Below are experts of layer 3 (counted from 0) of a mixture-of-experts language model. Rows are named up (a neuron's input weights, with its number) and show model dimensions 0-127. Each number is 500 + 25 x the weight over its row's rms, rounded and kept within 0 to 999. Numbers have three digits each.
Before each expert's rows: a language model's description of what the expert responds to. This comes from a sample of Wikipedia text that the model never trained on.

# expert 28
It responds to: Consonant-led pieces right after a word's first letters, e.g. d|ur|ing, c|l|ub, re|n|amed, w|r|apped.
up3:506530525473538548512476492475469527493494469541473516519514468517483528503503541491494485494456441513505522458509488453537499482539467489530486475516487453473488498485493473443521514517494490492454504537503503459471523544512511457485486464477483514504487486484469475488562508509503486493516496509498505476516523503481535518480519493479497525482538469520530494487458518514546509539530
up4:498495520460478496551462510496484516474485479552541483505473471441496481487503495503513506456475535469485504494495464487526502525530488495499528462502489495476514471518522464503462513499547521519455511474505494487517472469502540486483443496468523572481507489510489495494487539523509512496505517500492494499519531468496507508477489532506517460547483483483480516536495556480560528527478
up5:474519516506526531524501488475479521521530501511543507465501500503450492510507500504536573472495560487482505536516520479515506516488502480481522471516510505478497548517519475504506482439520525501459488506506555462484519515475516485483466455478507494440540541520458494469496488507493514474519527490512473496482516515487536507470508500505519501532488490570533559519481479506487498491503
up6:458479492494491495504509493510487512446513477461506488497497493490502478451484518540523509487445515461487473553515514490477491540501517499484480513516542492532488479502481521488506527454499527524486507519499527461517502517508493501481485461494500499485508495497554552467462494486536537550473477472519509481515530512495499532540496553506542496410537516501480491512476505530479504471482
up7:501488536495498499502513468517473474534495483528503510456545483560507463482492522506500540531456473507553468511506521502517504508519512507504499508484533481529495499519516450498492509451512503557515483498480467490488504523585461465537517503468527496487493495462486493498494493495459545483552501501511512494516559513507502506502525519497517513489482494501520545497428525520475491514491
up8:502487517518526503527499504505497462539528489483503499509514510472473499504535509518494508481467479527535545474437594502469518481469482550458514523494503526510499502524512452501500459490491516492452491514493483568495517541495531509500492486529538489503474497490494482535518510516481517516497500508461541487483508530505505494517477549481566511483513520501545505477499514505479538530507
up9:556520529499486498507483493499520485487524515502465496546517501498435527474515496448524523453485529511467473487485529549482472511479470485486503534474485481529512512484503498485493494519451478525531466498511484492473467488474521491510452525531486533525507496518514511505444509559469515473508493488511498532475516478517483468515500545524566493484476510497506520479451477504508531522537
up10:464496522488496524471514524502517509491534495462504498506548504494503499490471483469521522523535520478533449550500526456520556502522490478477524475508479468503484503467483512534480499476510481525490535467500493521436508483556512496515534530485466532472478514469516542505504498484505526542522515491515481480446512494462489512472488490496499519519507449519481456478465479472494476533548
up11:526475475524498507479456490498510530498524514487473458470517522561486561494466490511503503551483468506524459538509548483497456493494504521515497510507505503516517469448513510508514514503500502547494514487488511491498468512500427564521526507491498468492490511498482541493501479493527540545504444502527485481515454493482497479503533464454476481503496504481498512515468513493478500484449
up12:476467520491529472514494477505503528505452484467518503504500544469513483491523511525523532548513467507530481432503490453539478481508525502509508505534473478522469490485500531493521528524506510464481548500551519488492496473472492526483482509509495488522462497505500509529558496491513493479454505494541470451480482490538502517537509484537477527505475459518511470527507485503534504503429
up13:476479555545537524505468474494417496482490483503493500490508500491514482542516485513518501536509443486479475464475525538483441516472525513493513527485531457528530470476490480520540494508487492523505499520497501520503517541450460454525479478522498529516500489517524461503489454513515475483481489488504491546528476474490465486535539500538511523525484480498513505493521506503466484509512
up14:487469526556541535471481506494493460546460503464473519505510502484474527515515460453508533487497470448494506487488481515511509484478481533497505512542492565512524500529523509489496492499459551493486486479468494482451548539484479511516525517471484529498498507507500488480486450529496516497514517458524472487500540502489482499539517469537461504469461510466533493509498517495474491531483
up15:509466524510507460518544488459511500505481480509475506487502524505493516522500506494491506476512512504473441494523534466529478499488514521471484511474485525504514518541508485522465494497533501541468546531526472487499522520536472458464472515489499547520495494453455479477515452482494523483531528481514492549543554513505517485494492514508528496502497502496486519469536495582521462540515
up16:534522496541524513475522481491483480488437465540522518524523510514531502499519471531522508500480488486477506472445529522508491475463535489490465511529510527479481473490526498474516476496503486528503490484507459497487528536482560513494487458485475507457522527498575489488515495477514488461483523493512493458525436491491535526514531506479507510512490502479501493522521467538508538444492
up17:445472549501516486520502461475520509541509538479457504506494436537523471495468492466512469488492458496481508505489506457513468485506485514480551510514493528498543536507513575487526479484501510492460490493486484498492509524464470490497510476521445509491507489550473505488499522487511489512510512472439480539497523515453488471483526511526509483485528534489521503479493510524450503511497
up18:521462507544498491524491525543507478533517494501481516515458510517509494485489505499461522482492520506478459483521518521490452529486511500464509471458521510515534476525477504525533506528488459524500489514484533484499507469526513491541524502480500504454517504505435523544489469524456525486541515436502501479459484503561509468495476528486469485489449446462480493504513485485510522513498

# expert 30
It responds to: Closing parentheses, quotes, commas, percent signs and unit or number tokens after figures and dates, as in (m. 2006), 14%, 60 km.
up0:487530492478487487497482472470480483459523482477514458534440529492484516475485487470479521519477474513469492488477481472510458493512565481565498457550530494492456485536532486489513511515534484504494515488496527515507531527507532535519553536484471524462507516531483479451462539518479504482480499513502518468494511484471506502489528521489477467473518502518498543484479523517496523475492
up1:516504487539504475500467508490489511546472457505531521480516556522488473507495511488484453459513485525471525506465481443474484514469535485518484533523534469469440505471470505484509491519503499509492509491513487477512462477496540461472504497480517476506475561480544505482504525501492475512457532476476472472447471526480495497501503536496457478492540516526485504497505472545526496520502
up2:550498513489477438513524522489532476515458509513530555485540495397505478521509521539486500498500508492480480484488497515518490483556522524515479477506521501498483498500500482503485528502509499509495496482539514528534503465543486505501484486485543530486482510493479478495524459511507510513518455526523488490490496483493481461516484418505480494457520550517503481545489504510490497515535
up3:484482531488499477522433534521498471496498465490534504491482511514466503484535505518497487494507485497535501451508521486444476483516552537451506490478443529466462510466489499514552526465514526522551496473491504486502498500509480511510534496489437561522459511510500523442495529510482509510493524488522504523505501482507513508525479523566496486476505491476490488507506532482519516513478
up4:450511480473468539520467525501464492496526503495482489496491513535492462479493516468505488454526481504534498490540462513516484537508504505481512484511436511505541497502524493499526498481483447487510476510492506415521522495506532443556445503503496504509544511479491479527487525518517502505471504473484499523545460484474496503462481525529509482501495478510541494479524484506500542468528
up5:518456499467488494451491518517485496537496474466484525498525557541508528517510464498508446445492444519523488562516501521505494487545540530495486488497503520502474527490512505517529481555512517534511503469456478512479494495536490503499477506544492504479496510507518520524484476533522507469522492540487505505522493534523490527525488532500515489486520501493501510549503490554475460558510
up6:474489521516476539443506525496484473467533500532477493523511539470459528485458513526495501522463505509520532509465519491528531526456477495490477532473496520518485524472472503526469517525487490468526464512528517501522474492508520499506485543485505480461490531490524503535508498542558492512503511515505464521468454472501483512510515488501570504480515513498477497511511525456427519480485
up7:510564479479510508485532508497462481499519564521490478496498458473481505468537525515544481501524530494513478457501511483488476510513536525530505492471467475457481506501493450504461501508532475529520507537509480526517498496534473519510518514507509543501468483505477538536487497541503508485512493526491494524481527475520537510469508483529558529492455494490497507493537483544441503457519
up8:507510531518462519534478453501514492528515538506527485490500473495522542481494499525530483487508459504454485502512446468485511503497474545488497492484480533514496498499507539510485498471540526516510465527516458500507452496465475438493454503517462519500501490495494521494515510523512570491477520445492494518515491483524499471521544493541490494489478546570540504495486487497494474474490
up9:464483466501468532523537490496486484481500525489494511462538480492470492531504474479470472490486460470502523542496469456472513491527538499490503544440519526520486465488481489504502516484547547497538493475484494477538493514481484487511522510549494501510497518543486539497471474526537555484513483497493519509506499523519484476516508494545468549480511478487539504502562503529541483501533
up10:523524531470499474531510525485488509442539512536506494467531475492527498464513517484526500475499520509470490491479516521482510479506497510496491550493543518529467466465510527455480457489531520488504493502452463492499500519463505498488548516486521473470509569483484485497527551471504512505506524486502446489504507492499534516534477534485563541484519465516514449488500504529493468499503
up11:479520526496516537482469527498474498469522521449518533515460486527487508499518481512512511522496490520543506520514492487513540499492514501481468489527468486514529452480444531467474545515503493446497483527514481481476483479443477464467502506508475484474529540467489503520502466536522515481557492500463525490515465503515542519525533515487475534533489465517511495470519517519506511476555
up12:542516516472490508525498500451526495473548498461498511492505494511480527518504515467494491500473476490541511508484512526492484510495493486511477492499476496474465492496451473515504498487530548530495481496461481466529523462485471504492528494458535546518491444459453533499458508500490508451531529547482499467488486541486483461462523516535541522496503497493499473470502535525477529507552
up13:463474551489524530509495517518458475504499539523485479486533504490497520511522509474556478489487503494493495506538493492507473530459529539516530551467477501532458464492450488482478478455529569499501465504488464523516504517506534509512487498509479476519524469482500497475510508516486489514545528479518505522472465493497467414482477496472525490515520506516547521510496499514480516484482
up14:489451483487486486515471453470507459465525455483531511559507515475520515518481466513474479489514493479511492524524548464464536484484468502509491491485497524490479515531518525551477528501485482535510471504511477522494448482550506516484507449516489491509509495476531486471486479522479514477485480522542521486546490512513520546479510505515461512455521494512519432483493469512491465516490
up15:502491503523507561467460478510510494517481514478456526500494516474501458505520456472520467478494490524508511458509480507473491490509462447500515506545495517488508467514541492512467501499466513508519458481504487466506485463481527447510477486492483475528478526452506469452509497524459503506469491494473450571548499505496507488523476487515494484537518468536508512544488500497512517534472

# expert 15
It responds to: Plural or word-final s pieces such as s, es, ers, ies, ations ending nouns before commas, periods or and; also mid-word s.
up0:502502483484457543514502512478489452463479527467524458505479500502502507462515470481473483492469554480505471529483487509500510541555506471478531535465491468526507493509475489471502517499472494528500514516476510474476540500486517493527501479510455512508493513463525587520494523510503541515480462478466518477497481495467536535495506527453526477469508495526471529545495517489501531489507
up1:499517511506486497552525515523501535478514506486530520535496481491492461489546555511514505484481521485470491501504519518495523495532496516444490546493494530529496514495500474460495485519519463491492487519501486482561505518500539497455498525527523515508509488429497517527508547511473504527441512523459500497514514476509481503502492445495500478490511530467528515467534532512556552514465
up2:462508485454515478497541508485513527488520514476485475471522481507496488546526454477485554504458519504472530472488493511532496512479516496471511496505511545504553505488463508514525518480461488521499519520536528482518483507499496535526528523493496493487535449533517490502474473552462452489500542499476481583470481492517498501521509500466481498491480465456529527486521496510483530501466
up3:568506514547522493482537506495488547481508481502517497547462490517474464449529485495489516521456494470515455485447465475482482480543502507524520510499479508487518484534509465487480507475521483488505542552525479514504490470492487491517461512501489503510483492457488474552476495481466488506479483487464510510517440509519491519526518477519494504465514469492499474538514486450520519532467
up4:514517498488488515528540518533539539475492548526533514446480520538499476544541491469509469494510472547524505489490518511463473531483505507484524510504503516510513492500484478467508527495456515519503528486487491485510529512488496491476468437474496511492514501482467530575497517507501506459498533509515519477544505506463472506480513517545522500495503498528526521494507501485474530419461
up5:498522512500453498552498529442497507468538498487495461509512480506518519496530489476500497481491473487499526511497517473480468499518490486466533503496460509540511478524520518456463534476465509457503472509545464486551495508466483489520493528497476522462477523471488507494517463528514467511492527497516487498464508524469467461447440542472495500522473519522504474462505530525522529500468
up6:478481512500504497530523504516497519462521519505481533546513518467486543511527504471500504525505503534482486493476512504479477489483531492549479534497497505488521538502534466529467535483478513524474474506478529519477521517508472532504477441478534489492536476527483509522543518501466503568491515499452513534484512473534477501503532511503534528492488506456488526540478532461466509553454
up7:474483536512478538502446509521458540480490435511490477473527443478526487466492523519473528471462522483455505479504497493460517463511479522547522480470479459514500516455497472521479507509517475491491488473477521478487466473508453475497508542526458454502502526519522481501542491497511507525471489496527528514527464507501485469528495515520498475515531457504491503495539512494495490486527
up8:508498535509470552543493506499482520458484525504521522493548526475501515491491499481562503526503488488468449511505479451491501450463481511482518475481536490519509503467519479441487535475528508449473498442526499499485484524538485467561462517533532472513505482492460492503490485483517509511515510518494521513514480496509495519503462521530464487505508512495499491526530506489456459470525
up9:505522477514499533523550518513456478538462508485490509508492501507538506503505489482532513478483539495509463502511502485480531550428483521484508508483490492472525530487527511485537481487498503482474518476498528513509501490525486498474507468505493489490521489428483489497461477497521523507472496468453440517478475509495444543540523484421470501497495529501490475538520482477517521528510
up10:526515516508460507480503478527524497500466522520494493477475511508549523470525565598521502518475502466507527546478511499493531495494500476476472519514488526485466517522520498470490507490482479500467492497485468525462521485473506525476502514532480455502468475514519491433472511503480510518499481488495495490496462505501455495568510501497502474483506517493563486508533464472515487472518
up11:508483500520479458530472457479546488531501471482524473465445488473492528538460546566471543493527494499496487526537527502497523527524524480516473490517482500497484483491467515468436476504523530537479481489492517493516489502495491508473487500507528522481523483484520512490488491480526489482499524507459473497451476510504516483486566467481487492530499487523456501471440528481502486513504
up12:504544522510488521496488486480500518491532451503502511555505507492490495526496481493481525487539510515477517548440519510499480463543520472479504508517497457500486514519533527532490505506481510507486470511483471518527517501526479520553506487498503467481496489488457548463502540480463468483515483539516466449447474495516498508522485458538509505501543553508444494524515481532466519479501
up13:461524467517468482506483469506494490505482489485452518462527482466463488470498497511466431511523466467475494511513484478477494567493485482511499467501515531521475510508522484469493509510483479519493503529487451530470474486513446548449508504458480502493484498493457443497480544493540471524484484523483479520481510523499518464472522506507511456522505504510500471487520481516506456504535
up14:481506494521509475463544507455535467479528505486488525501499437480537495529532512489484462477505455514533545491502468529563539495509482543494491485481531531500492498529461495511456486458506499492557498475477508520525506461485480475487536524484507517487478469474489501518523542492508452524532460512483481468511500513472495491525513504475512473501486471529456532499492487472480523483501
up15:438493509516526493486501505532505445480454527498452564489564491456492477543549441472502481500494522490521479505475515501534515553495511533498501479506494534523482478528487487460520490502499458465523505497501501524524490512511489506467474531505490473482496481447535463510482497486506488490483530449517492482545470511487497500475491506504538496493476491537504503491496509493545501515532